config.toml
num_hidden_layers = 10
hidden_size = 256
n_experts = 80
experts_per_token = 2
d_expert = 352
d_shared_expert = 0
hidden_act = "silu"
moe_layers = [0, 2, 4, 6, 8]
router_score = "sigmoid"
normalize_top_k = true
routed_scale = 1.5
balance_loss = 0.000146
balance_bias = true
n_groups = 4
groups_per_token = 1
init_std_router = 0.012
lr_router = 0.00232
num_attention_heads = 4
num_key_value_heads = 1
head_dim = 64
vocab_size = 7472
norm = "rmsnorm"
norm_place = "pre"
norm_eps = 1e-06
positions = "rope"
rope_theta = 10000.0
rope_fraction = 1.0
qk_norm = false
attn_scale = 0.125
tie_word_embeddings = true
parallel_block = false
init = "normal"
init_std_qkv = 0.0299
init_std_o = 0.0371
init_std_up = 0.0427
init_std_down = 0.0427
optimizer = "muon_variant"
learning_rate = 0.00818
lr_mult_up = 1.05
beta1 = 0.95
lr_head = 0.00918
max_grad_norm = 1.0
warmup_steps = 200
schedule = "wsd"
decay_fraction = 1.0
decay_shape = "linear"
final_lr_fraction = 0.05
batch_tokens = 131072
max_seq_len = 512
doc_mask = false
train_tokens = 597800000
max_steps = 4561
dataset = "wikipedia_en"
Below are experts of layer 6 (counted from 0) of a mixture-of-experts language model. Rows are named router (the router's row for the expert), up (a neuron's input weights, with its number) and show model dimensions 0-255. Each number is 500 + 50 x the weight over its row's rms, rounded and kept within 0 to 999. Numbers have three digits each.
After each expert's rows: "gets" lists some tokens that make up at least twice as much of what it gets as of all text. This comes from a sample of Wikipedia text that the model never trained on. Tokens count by the router's weight.

# expert 68
router:506432453462499449450570517551526486481467487452523575454569551446565533429486422536505510555536488568377554541486529517539514395496466450653499414432460479550458505482494581608416464505447513510493419418544506455473514504456530489478497489544506511603406549488499452561567490521473581505534475538523463489502504423505560447504521495565466451499506502494496534402485472577405447396415552466568511509457541506535470502520512580512538601614568490487486480528496403415505418483484568524548525488486528595511515517427542493404473456463569464495495501609574529600519568470487526378494595467511498517473489603502414493496436516586485491462514476482528469540504518558570529447451475497518534448508540494624437494479476501418489543478583603391560455505480579463542449553523469
up0:513471574486592485537548522447524459566509553581572580493448517411430487460425483465435481523539514544518551425506425559541479507490501536546510468502478630460454578514504536481413401506460521437525446466595547577418507465441495560522524475482501521464452597472437492479523469618478489472553491501496517479629523559535529449533473548501416528495491373400455602514482415434571502477516536631570453559494454525503553405505500478499519569543573512619494533499425446469509483497482425430513412503563556486551529409525411551575348409495522452518466502429489485486540587508452465492455570599527478538501434531469497505563481482519525475486515464493497488482512520536461453491475379508413486457522520458493499424552474577525550473493534498501517510476400530562498609523495519
up1:480521564534515529487449564592460529498537449526490486479502509419397576459462456555509582534443504505544591503572495611503482410532470427578425482551512518500459440521468535410499656568427457466546476460539547543449508464498561457492467526543473549601457438481428465547477497537558470537433413470532505545541455496453435516551494452524509481498512477487534484494521448485506578498412469490473470552519578529490509535538530584429464408582513535476523532492468494478576508494572507528666516541518429475544432555524546483550490596490445532379522500400510425483482444569510540453404513516513560490434538518568492510614540556554525508410576528467499520560514390559516582526457404563466479473492501456545552523555534430618556516503513507493487590485533536518471474372456562
up2:528495521473412432581439511507458440558512452456548439526557502490452536474452464602447468610505473603423530468465513625539532587475551439513570591536532434589496549465632514525460475566552471482482423532456626508524484536497567593575515438526539500496366563577522545436400561511564525457565558552501488480604552537505492499485458488551430557437517585493498587451507507427541607503549547494516502482511568555445503540471466581489538464569479470485470594561568483476561463461539521549482418519529546567542569573424473400423422458441518462461461488594469503564437533492458540498539450527398491532486431570469494510476561472470487546499478502495458446598502514562500505545482507497439576436530569493476510492448472478498454475409521538480524541493513442494556517464485522
up3:435451499463514480527505469527443400551540487492580528588571506534445575516497505512439521523507557626470487476470444516400500466400529565504504535528440481536500491429471487461507496582516501510498453485498467551522539484524472514521542501594475453389451571539538581518427445458469538532552480510508528562399477494526404469515507430475404507482536540523563529519542592427508579385561508508527449579488479460483503531425459501515468598528522437548512485549480462523593437544502458573502493521517570444563479497571478593487482498488589508551490481572373572594445521476442453587515466500481406497389477477430496506585446444402545533500420544470455416448465494440447541528488485483506451485552504432585391519432463482475438485520575621468572425475512445572615497550498556
up4:470436529448493508419506587509568532517491399609490579369533503487488527557431475428515507580446479590476405647590526524483447426519473413535486507438541523443471531492525450528503444484525425536536439491522463528485438522534458522559424484517486587565468513447499458491592400478521518506550494440405441541491542493454451496495503486506476462576494407500541485407513486481406444498444513471575550471487500477477560464603479614454529529468604487545491480493424546548510574537475468396557516445451547493513520415440574527527502534543391627437519457449511497555456454584472514497463540494499535460556414499500510489475489517499398511620487460553578496437528522490517540529450525466500479548421475509492451449582445481443473484358557572536511435504522427484497534504458450
gets: "ing", "ent", "it", "ic", " due", "ul"

# expert 66
router:505515451501505489431515571504601441534534528471581502472510517528525470512521490408549560471546464467475520522497506637480457451506503466473510472463526527504454598533572650472434447446432454442506473505467538488543520534495471524534580521399509489591467597543466533528445528506532504479544490578591511558485482440558523462549489511525520399472436503473443398456440530451389541456402577575584575458565542424475547561400444471548468519555469471556557507529516450417523498493386406560498529521575510542494460466476601450486477512571500427422438541572551456517536439605594524404474521510598501497493485479474480478519437497513464535516455531541486457519432542582512477418436516464539563465548524552568375447491409528411483514446572511441482566489514517437483475489458463
up0:493476475461600569496533382552504458488456503449428601428490451538552534499546532519482564480406527510486535531385543474544444496522445536451375503528531420488497553514579519411501423545515478528575526530470415431527544523528550492503526462549529487443431415458540515479514519477443546502464586448536408486584432566475530476508506503475568465512420450541587580430503499487494585519475467488506583522589459523446478552487489495481610586587511528480486451584583494533511454573519490506477573549616531551511438523537540538442473458492388464553578507538533471559411535551433491408484462525553493503631470508515446436435536604433542453473399469465505481515520510499538615490503599436480563482487410510533525564536465485496541558504549558497437504567512493497483429468476591
up1:383504531568524540379524619532470471556377496425509428565509509572476479499388443530491437513507474512492551475568532592440498457438480501398523491470497527575506436552404488466499496456589517421536513539495517494468536432464458477625488614608469499532429529542523440468490508529527480474450570498491497507490447424446473526440525408471519505561513416474408493381499582543460554417508462491528502489546544472483493572458519459487491486428485473418415449491524521568510474635612447397487508455526447535497536560569521498446546556493573449469370480555501519442529506576493408519458514577597477449520478536431528551523426447570479477489398499509457451461589546465517513473466468527533518569479539502443509485419423521490494475495558472500501488512549510501537466494590516
up2:486485401500512428484455502403505468505625507512461450514472502523519438501460577479484519467478475528489481512452484507467516550495491444578540466498589445495421406574571490510480532491467528463583491505561523440523520523548585380521557433531547436455355487557501477545516455473436616434464438442525509457460537496546434553474419551369497554404436520531481505464478464494588411443537427410515498400514475487541497452582510440522548571495504482498419511549598486477527446487548535447446387518498456525470530529555451594560533533427557578395496545549462558480468539436484467500521500483425483485458482459520631546441506490474504488453537501522578474493544621432466526485520476436494511625543464530539503523505503529514450537484439456498541566466577552462545369487438439
up3:486622594590543503522503534512470479531541546564502463509605513547480556484547423515563468530447438566537476547432535525448520493482448444505521468447523549511535561474518591571477493556455521569434444491491514452484568487465448464561472508513412491518566569499495487576559586570662484463612462462511532487467472479487504514549420502518534509504472462478580473562548434517482398569583437534527474578491449399547481519545457429495460482511476440500506547562500495499532468464495363367459471516578459609504442507527532564576527514500496486443454500486456519434568476419570494371466480525507497455464524531522535561487461497482513494446465468539589444443484483496471470560558498624540435493414475485380475526570539498498562602454459444499495417518398559452535511533504400
up4:569441549501509529493525490606525471541443543564555559516481476480371543451430602557438439568516491503496550553411620544538420534439476479594481462487473554494427503519424534487556492511475447502546516525493424520430511465464440463569482453444508531523479450598483519557555436493493552499557524552491602584575464467526472573544407497485544475433575415502476479440378525474541510564422503561482506542377436514475563477466405444458436459473488527498490559493477386539465579497532398536473498604514398507504476441511556472498486491538497439569548441564500419487487475515544486521483472505534506468481474457481539465557547472488513466623548408457472510417547446645492469469493546435514536478498583557472514490400467557502537459404441476512421563514452439500499437516505493
gets: "-", "==", " |", ":", "|", " ("

# expert 72
router:555470525562580541482467544494457424510496496446614519482472528388507486523432547544471546511581589460440433505473527592482513444545495463544461487474551546484498535512511520446528457519558492400475537492430479506572475587541538565496491492461456568536430508501465521531451506424530574569516469556553466513426474546570547494522446581516495457513441444463420536509453412380386582478450533444472561429556460457466548510495457551558517543480463523586502487553550407447496553628543388472461546476480497587480527534509551538562447513517559467441413479517525524496503378614607523483445527585509431429498442497597506469502360501486497529489526536561558519471461549513538516398459549533503539496525557578507487581476455586472530539508534630512494519451460531541452513428461542
up0:498447480618488506499512563435491497466489577501536582574524457549528547549549568538404624506450569489501508495388509587437580479518530541476542517426575524467465497464537559459510527577507518449492547444419519409479524438481419531486468482536559474379489515496470542496490477496428524430467501503502555383502447536519384507517515520493559566433572571500448554470537437505545481473498446518473485612553560524516490585540577596453509584554524487522488489506579521484521452539588554522468565553564513520463536596418495539546471480598483417446489467483532616516542501523504510473593512484516552447477527456441462571455537552532491511525572459548525440512549547451502494505431534544528512380403540461544554554434419441515474589594479537526590460547449481557509532474617558
up1:522510602503584516564534476458522471555518562517503509456418482489451442454413611580552557532458506503405517516522480515533554511499451535442505398585636464437547489572501456391538413497519493486501512511447499385526474532531461417489525406548533488499443393513608519410503541554447478551475520521559407475482527536528512537521477480532527618575555496481492518476486403486602446458506514471509541503561537543482457454443482429476461525448522534540495513570504537513455534503543611409504507480523478535500489497438439523428514533532465425608554442599515426475528617527473519552430502544566455545496550532554519537509515394460520473583534578518464525567497564525535450514485417571553564572559527556482465535532597390516529476558486497479464513507569574603532537501506434
up2:475453575559507482539501497449508471489492537415691465496437518434487513548573469475395475564563513485453543472490517483440514536404496597454554448545487630527452514463464541453476417502465567476555557583594529509541536576511492467494509508542520377509432495507569502528491483485485525573498469455432417486537519538504504545417556527570516502499435383480458512560447519518473546506492410448515564521523507411426553427409513568516494454500527468526610476569571482489588530512536488412560527467608549495496495489458496475551495470441543514415454541613456468599451401453479464522539522584530530507475440443517492533443524494508552535516587460494520424464423445582616444570474552518441528555498527499487529429509505554564523553560508455536520511547477399512485500473612492
up3:541591427601499527412538525527524470480501441519504490503515484537518494587490526504601464506492371478408511504533495596479551509548429528474489434553461456470555525442528462412439506510455546562507514484534487637506548429537502569502482550540455471485527537530512497520517527557404523478581511573516459521512502511492588497489493465479490428516516491539483416467466521558505469476489507648517489502575546504528421523553446572519566544508555486449449479510546476525477525454463438480556538574550600414515456614468542575517481471489523584521454452494381615576538499514508516523506571567519476459468504394405465552476468554475618482455532579519623578375416514446418478443447494584459508551413520538414540467515547474521469544475543568531492528563443589529477600518527511
up4:510477556544497526432469415401530520527405570562529555505487457522490437554400395443474501554492578479426370434463517469576442529495501520512553600536502505483493628485493445437563564506479532501584413469451480514618457510434510460525457521552493532510468567433480490512617532454477603500465458435459534490490502446508372582560526489542472514496521472485422524526510514420601568556534498567519465555564516459347453433472506511519484465613420557491492499486543540434475529436552542521486496553447456572489414513458495436512475579434381536535593533530479503508488540496388449458518489456376448500465502484502557490519512539521478456475586493517500544471571477531476466538402478419541529467377460498518498571483527466517467497555495568553462476492466461545451461516486491
gets: " |", ":", "|", "-", ";", " /"

# expert 35
router:563467452538530438391570512485512510520529489437532500567487570492587545518517410537430503557520432468553576522456433579466541422521423508595583435431569539566409513467563590486535442439488433507525425435446396427491589545478508456407502542564511441539473517500495550544533505543580534490511539525529465483508525513591551511635453505535488429550503549456492521491492483603489431473536523465476546359490530537524531451547482416552528506622503399503583493511526437455540456463473554486508551589552544527566518485466488508394472503514543477469558489558550476506429517527543509440561555518589496441539547599499520483501467509567520441517543510505432421426512567542524505426446487584510508527423527432528432554505472510412444655470535531467566489492489518487516491534451453
up0:521445524461476464523480593520533522523534542541535587504613488484478541509469469557456534561488410511532558435508507530524562510460500452476580588551614535439449467558449529422522488482401499480473473551509564439438549501532556486463539426546478520492413592470485503517529474473570510430354428452530453494607506435476515537489451541432472570464513462487524474478508550552492543527443532500549567446517520495599454404585577420415510505529483437457482610472512463492490472504585534480564482533494481452493446405557536526463588548469506538440507484454477532434517517400563564515440425468459426469501482473538399505576427480415515563554520468541448604560460449485503507426377483538394507454471624535457509456500479484473498470508514414437506430450454568429468471589504440
up1:371488592564539523495579514587506480513567515495534444506486476473412464561426449519495466498516512503562495567543510509464507538463446545538546563580452595408536459484471442575545433482467462466478494543573569472568492484536519538465549489426494441621506459555490460471516599559497492491444566391593564541430513549537435435583565530438471453484480494460526481506585460470519498430491511418531535508547496458443502583399484407518448547568492401530568551467544431450479487604497473459469540575464512453482504578452449536545530508494481569478483477532496450414586571500531519502476544568514476477426472482576511501509497509566463541578507458473402492536478472545518552382505421524478496532448623507478542495522466409457505515504508480476512528414479449302568522464560454
up2:491520548580425430608464472475519550511516486519538559510464505518580563499416449466477421494417508543590498516460433579526540561505420571504459533451554544422515485514536508635598591543434447500472499453487452541520527545574566473485536479490512452509503437455517420457460464463485542508540500518448458473553520429556469524535487605465503486563423470540489452535460493556419494530472600496494643437482520531522477435447573484473446468414545432479486502482517498430452469436474521471496480521474479602534455541520509484509600546522406597458483576537486403445455472512521479438587441495597493520481517494472504433501461448483392488565617526508419541479534484469447530471408429587491442450440604472553548504530360441595545509417471525493590527517478487517495520461476428
up3:497516511455458513519642506470534439563457470479492555544472515524442503474473488435625491509628488486442524456450516538470529496574529449506505487376455466573522538472512557591421466398478468579516497435513439557494504513575554514434537529531437511537547599489469467526507540476514511528563526451536541530519419415516560426489531558442508522513513514477461529483487443489535407520432566530561575499389478539485481508543549487509497664456503443514429522543444442497544533505468566536437536518458502507457566488554467580385514489446504521520528551454425372509561583542560563462531487592522552628411444458528460541554505412555496439505482510524520498440515444436462597525463532526409579498463408492503448572469523370437505468438491507544542494503488488452434457435546551
up4:516522499507494560473513482521513559548487528499538409472484471491438499485503446520421512434434596571553450461459427407485485515499488520544453523542444489498486500625613431613539461455465525495457461488507565477486468535446466437509511474587517513566496518538499536551434410533594394443503482392506422547500465478529544494420463505458486467479417512426402452549626492466569529500510554530458525539519388509496551534497462500538510508437503528538523431522455436499489551607545329430520536523431542522532528496443489575538446410568515470489448510470453441519526474575540419498536515508444615508550515541514543474432419469558537505551509515552460396571532522415496485533503551588542598498507534505569471520513487407483527470601513463404607469444474432455552419479440508
gets: "s", "es", "ers", "as", "ts", "ings"

# expert 27
router:511479460548532508388590541460454461492500437453568511537559502511500425520517501494464563530573448573481537480505520549540507460462510473557553438517524565447427415463519588510435430494475402473559441427565458442532602501587500521494531552634569444514506499566560522568498530462581562464518569564547517561444522495548431457546402493536498413392429460445473443430569481539359490440419500483406514446503500567500505483423488490492535444523458535505556568514525528500529444529533522435498533535485401494469449479488529485452444427561563565498474534504540475536513597522558633472485535446515435506468528535505515554417501558524491539563565541557503407410521494558480417497448445528535483585471525502507460585431498477403508603518559522512542486472415503591470547509584527
up0:426520442477479527505456507464543432528501467534529515519433582445488469464473497463572456449584492505416550447535493482450528466492584452601565439472408461541470436640519397574509397500500493495447478518489420502546547504494618471567533509458581415488480479486596462522468456451577524435468528453511513509518501487480417443496486452578530487572521511508484482489484507464550408407489469430538519504483531570514519447413561450480407569486486507527522557523457461430472504535583456461422458508479495469509411478462495541612547475532643553526404498590432498471525545537525542453502497498551458470477400503517498508539442386480487518482538555568391406439506540460492474386513494468524488527470499454543480549523462564624457576511579546485551515567443416593527557541522586
up1:368512509445496495437425439496510516517538440371516538379420452554470560427537434527534556463485452561436456456447478482500501555485529474497534527524440526474481529507446513485393562544457482549565536484406477581425450409513503477535607630541491512468460451500545595518529497468507571505537591442449468522474503389556466496556497417455505477445509536463506534523530480506496409546463569526436453501463434646536505370524460515517507478481637517485557512520500489535495451547572478525539505538410513514490538556505535454511510432551505480496522518476511474466517464542445480574533464518550381477553441559532542567531424512556501459588546415513489444542443470511515564470524545508444477515502464438491496595560498500522510643479588574552445503505518572528416458553587581
up2:535452486502560520526462566548479534460599473433543412441471539524462582529454513419560584439483432565503377555480476535584556428531534490407565584621498492485497452449524602468476497497489490460554547496541430498456474490570644523452492483540496534527516535442528533516547528494510452472477575548460503498511544522538429485504510503477540475455481454525511529445569482442462528559413462519457483548513569527535475563530501548510528493487557521482510587508559503516611498484409482482554599509501533400508443459547519479523478516552468452429498484560557477480498544436542604546517565439605440534455427496505531518500469352464559491508546461465448550423510530435469469449546614459560549531453421469549610544457491508509499579493370539537392516525464450553445561407390481
up3:521494510601502428469504515545495409547467491526564494549430459501539481657426575476455571544481455492517503553456533464531571543493498510475462476548459539525472619452561521486460549527476519534524533490568597554488479528525409481471480544555508464505473586482489518509529554503495403423509589452493528546509524353504478492488492514518527479472516510512471511533418487684468507354465497528495480477492567498459437507532593478590402450489608534520496462498483488506526494484546402474536537478517448502457452492486563551577443517542464494415575473536549568609520563456439524561577512359514518472445494483622528472473520500480542496585548437506482517497518521524563535476413469492446558539524495473569417541510455441507496514539477347395482438550433413458467533525489429
up4:524529459475499533394522523471454407477521544583554625468496453537544559459538518465397518495463482621643480418567517556517511520449522475480410491507513472553422517426513515570486531503485488506526565542543494466391555437492469406543603498483539577494549468502552434487402451529532625404529520492572505572484498515540486516493411512471530365510497517512481412541491519455446501427508492577541481562519536457456523431481529507479486483489465491489520543491576526503618454545528475450540504567539505486489493450529493372586511460412520601533493488517512536547567467502444506529447493479526576482468533464503506437506570545469488432549469473561457487590481598637549477481496402451538436533518488597488435487471508571479549504528521530376428526460515393512470500488398534
gets: "am", "im", "om", "m", "em", "um"

# expert 46
router:508496524511537466426547493549556453543551476543530525442449488479465460461448451543469541534521542500535406588483494549548503452491495404571477531466621490428408515430525533473522499540586446550445404502450479464576494596503521396524484553422447528576509556448500487545533609445503518485506532542496507458417448466423601404610405544511395442472486491474442470520483521477462480503508466487552543516527508504488537527424447465578552544482466487487533437562621430491501560533530503514463574580428516550518467533542511490466478526562586466473467554564531556512411399477632456530438499477561482426593493457652528530519470429522467531476465526579559477478422491501616503469409505545497521503585441536493462564409448479511521576432527558459465448493472516525464463462445547
up0:500470479503481573535499622539486527468544425499601515465444507549526397521512492499578510483527479488517510569483405550493483423505549571502536397505470496413446468368443536498448522527499534459461465559449525547487540475515461543470540573439444621470406496388476487575502475491561553507556660545565473550464432497412528439530500500484527451485497537487541472547517628427466559526504551376559470590405453463435447514462516482548479454566495468508586538528579521482520493569491502448511545576534440506474503370464480490498520462490491490479487496498438561592436497487468598529471561501556462486511483529462484558532573443506430525477479517510527522497471559552427505473431564387527565439465515582542493481450450533520560614512420498416498505483531518541498414404589453
up1:420373511449565588565487519507520478397453464461534517427417506507494528543561508473474525488577523492529521499513476527471400574472490488534564524507488500423424436513496495571467433402463528558511520441561522545337502501505429543464366536444446560515505437499549524467467486480529504458603441527465525494523519462512530434547497535518456439419512330511574482487553545477385577504559502432420513455449492547522484492535438515583487436554465462415519516454496472444402472491460549411590592492553534490498548500505384465505419468516528526477503578400491486583579440536372524506553430484458436405514515499508411404497473480435527514430530473524481517450554487536553534513496482507455437472494489440515454503408436453478516474480488463539520572473459433479485459570474489
up2:534505504515446558482492510436537507471455442513510526484529551478472497479566485534520530561469522456526516515471427595534567403474510449504580515467442478502615470457541420439546501503583505460366494465480527484529432497467530465466582508619593467536515536504486472513508498453519508410489579558555468505445478477495443459436527561579513444462566493429502460510456377529484625458505544507530492529411458459476421522463477473379542522494458464549488579491496476457531516451503385417542535509394485532404379503649469509558459522562509586454601481583448480464438417572525578526523447475520491489477599542549449527523547440552543531499469532487441546508592569540519484572502593520544573409509509415445514533504508446497507470476538583468527546562412420474423488499549489
up3:471545545564505512472382494453386461510464465520417508434564477425389553509600414523534463559427457569493444561511501585472470548518630471534474465638444508446457531525510504552544472517574487472502499491458475489448547596504576432482476415528462546409507553522467557559538511519468455460554503533529433427488548430576500493523503466440469538408524571468483479469478583503405596398450530515563445572501557514524526560519453428515452497617450433484587548514590458414489569527460496523481491511573482495555484534498593504493492464461568472462531480539414486484542557401416569434592474461453431537533595474559483517504472537416445497608500532483449506501549536516436532520530529561483550432461520603476507544500423497548503492544481574511518549571470537525479520473476470
up4:597449473460553519564534519509423495555477511478535514523559441450519453489577634515492481458558527461506367511620571504444545572507515428567481504585548497460473440543542516478520465548457580495382548560519474454489545524517506493536472449393452554502405524563536509447475459486511565478455468451563499470444514585547486533521496541461473488488517440463548472502546505503471490448494550576537481492468557521515530546548502490481595579407544476485540517513531442579542478507513488507423552543499538517548517500477495563553595501415435453500467576577479426551378525485517528478460609545574559508517461343436468531490461523502538478374420559499496440583561528453521494516483421554455479437500431600576423561532546427478478428572468572514490501456486561579537612561465477
gets: " to", " in", " for", " from", " by", " at"

# expert 6
router:525517424501482409448489497497553403570542463518598568446425491489456480474443400592476604567638488545490450528455476540521500491521416400623485495571586502493433539474534523453495520546559487562533365515464545485543528503499486466477463509470495518528532480489537541517565445466463540471536600494504513549492428499471590329544431486532489492485489505433484493504520500522502510492450491469579474501513471448495489547458487531531604535504433514477494519525555416497603522501587557469490583534410497581510428572535541573423522479507575474527453497540555516522495385459531510498437508502506511473563523450645453547506486561509458523519491493543531482477455485528476528530438512494496600495502466517559479483301437427542509511400474539467491571478496483512416417429402497
up0:396525521567435449434484534551556468498465486636476536519568527519507548542469538491469573466505443616532524481459514512515486448458512465445589530391513532519476419538539457397544574545476551541518581528473585491462462445530481429485552570512573510595460500567500443505524539478520522429587421536544556528520433533487488406475510536497535456555493482450498516466441527448464420566437540493574552538502495489437594499560531515441457467504532567555472618494465428505449413513451445490406478524582402570405469550561458565565443503502530423489497550544548503431545440480518536552571532522551489538461413444515443522606477571591470531518512448513433555546375570502494447552466475497505575439476488503514539453539456551447519553538582481425425464501557461537417491433450533
up1:548556543512459451500505480523447408509442423503516408454521496515522577404469420508466582456459501580490513490381424533489472433499460479505581557531523529543481483421494543578422479435517416488484502459474520486449461461596458560462534470520480430526425538524388501481558472466579428543507515532505464517539440468417575467599504530537567439528459520488486496476438524570521492518484439527488511515486528409590547521584468583541473498479485476548523580582515467474542507437447553542499478401495524512438431566363549501410482467389506484523540471509423404503477513385568350492483416526437511529472521481466522551451478533542467427467515492427432568501482510541411584447502489585514590423466518494454419507470421441448515513466426486583425515569454500481426545489534489
up2:573535537540503388536544515446485457516444435539567586491543476507511441529389378538621527495456516495542458462453483468530634491397471527505425469543574445488499568474556500496509431525480546529416545453527472547537477588522556447498520476540493563467523578567352521474564494503537479517479513438483513477509457446520475513477464538600524474520437527514395545457562448447451564475545460530490536521463515433432551533556556502535477569537596494401593464407551457466521592538441447462537420478531480501495488557485564508434556607387569456505521523485423476549526457459518535502447467504547505500456506432535569558440419516439531471412551532508471531426443506578494488472466428439428423565521580525440540481562514516556441553551505497463463511435464483520473608586503460
up3:502500425525521559439482541537468528495545566527545516541492432449502558515523536427433559442469424446572450477536426525480547550504479574544474497470485474452549460550537504494527581524493493454468589555504483563484490458517553518482463494558448423543485458429458530427479428544494558552495502414525529522506539542596465467518472482499492500434474520507461414540370448459506496491512501468531460478410410458560499499480523501408481504406527529532525554410439491567495491428449455588483467647596490540521497555498537530486456422536479462491499557437440595535480419488474560517456545509436484452594550498481492642409503593495494524487524644580433480397535578551539487575499449600472456579566523486464475508587505468515515446447542427564562431431544463433598391536454479
up4:456592591533550539476512514494536457474462506524540399435518538483531538546532481588480505487614499497593562520479482542495491516535640442517533509549521489538514559440410512472481486430574490548453507547469535545465484538509560467498507489559566449546470451540425472510449430573496559570549543541516412533470531518502548508540575417539495491506624441426547480494463540537491542460478522501524528459426504565465462502485511464494522500399531497506475469506433473524458350610428459455553532532524393480476445554510491424459465633581597416501572534512510422478540483458543474458544451426547520518502443555445529529445504513527471454434421489491509502439459520467490480597427558420587471478498487450540432490484595493527501599475501451501570527378445398459440353483449465
gets: " of", " to", " for", " from", " by", " with"

# expert 33
router:438425405472558427484561543462446444484476522552568549495508419489560506456460479593521522594577490535511524396442490549532564511480488502577575429551603492506445470476441590468509595447561462481454395460537531391504505532500517493414464497538481533488492527510452534503636520543562505535503493535484455617437513411534558473614404513601439477543532407429481532445579537563469489475454600464484480501486462559475479516524575557561529537575536482556501445568500427464526434479464521563534459527485541616554538499507529473393448500542602368545482505585488538562503529498528569513529495499475505435495449550485445569476465541560467511430508530483497459469506545477530497556442561520530536492494416444502527513520432430460543487536508561424530432482464586518466388496481561
up0:608423481439480424478477607480490472452568484538474478545562450513436451444490567485548470559557458573432408392441489532485480512571467536509499568540411552554468539491504538500503561530471519483388501507492440502366520486540493525521520462454617573475494455493487444542586571481475413481445521500566497626510579516475493452474392563507366370498520492480522537415504584486481483516453511489534515507571453432404437438516403578541472485535545503533527504495474503474496582440532491492501492515469503536518490440602468499511487595459581409413495398498506499492460456492529466555535400417459558475552545417550390546495457445491490460482472465485492520555488466443518504518507559521464529556447506524560515525383398417484512551454500504475511463438490475479535455405432465
up1:456487459458430439488533536565451513444479433481614496536559517530526491471418511561498595541454477498399533583588435492424496502571414505561470589490399424490468466461425575424483544419499462629466437482515509519523512483548512454533444490442512477486565451509460476430454495540457556506392546486512578597494536447464469534498492527565543500505426474475563464566508422489435508420514518564553458459487465456550417520518484444488582420503398487483432484506516499468533453517514489504469647551642461539492481471516487489492566501481474452398551516456501567489484344567469520561569504580512543458441610487398542502478417539552552589521494488460471515526559526573450546539549564484486493487479433464559525529398520444545588510446520462488443508466482517474477428507524538
up2:445535482405499363536521457447446529477458445581529493477635433507451527522596472488468552466536486533543441498434504438493541610474522545587593557585511485598527527486577514539467560588503464447538486601493493514458495483460504527514380503504496470497500568476526539513505515489508526461427526489489544496459555459568441431581494515542486463338398487381479501488551482493476516384500483451489567508506492392491461561421534465473478584568509547548534557579487486508520535525531579477495520496519505596479530565500468625469538469359625558422533573511552510575473494470442502535509438562481555528588456509498504559500406548495557482498419418451539472504445509507534499460370493459458511514544509501520503500529472516512480528596512492493554520468412502497475479545531404
up3:459540487513553395510561516416438401487499495441520535556468529555513483480518555510474464463446481540542486466513488613536426513495457503499537402510533521465435489551553508477426540608534601473572503482455473515579452595533566500519495447476457490488464534519483405432620494450543471536571519419545500535538535466450445483606524541466493474435495371463444458529497506547470509574565566504464452569539461411478425536367574484496488476512492574483433464485493496479455445445506606475469487560461476505508532445563513577484499511454603445492562534489555381487383518474532565465515511503497471510596415504508527543429518553595477412556507465446581481528506523502446538495462591524499552488486495519381509554551563441530498474461457552524525448459545569529440470499360623
up4:442500517489629381545587562557488505443419463440504594472489550528569437440466530573504587517467452525365480565479525467614505446458499515525534462472455483450486402528416396582492493499533477449482526463559502493526501435637498473481435415532471516502460400469442476475467481478543570515439467457461457513498566479520528513512430445531479521382543426444491529555456519511419582459395509570575620479492541516414480537510528558603508509534609550475610532413515517533517473588542479484520510579492519508530505535482491547544538500500563415453442493518522530496496495522508418469529563486514535486502554428590587468594588508576479494484542506547465588390510491523432499554519482518413482521499502489456484461505490525503522489491429519461565491470540602477544443463462578
gets: "or", "er", "et", "at", "on", "it"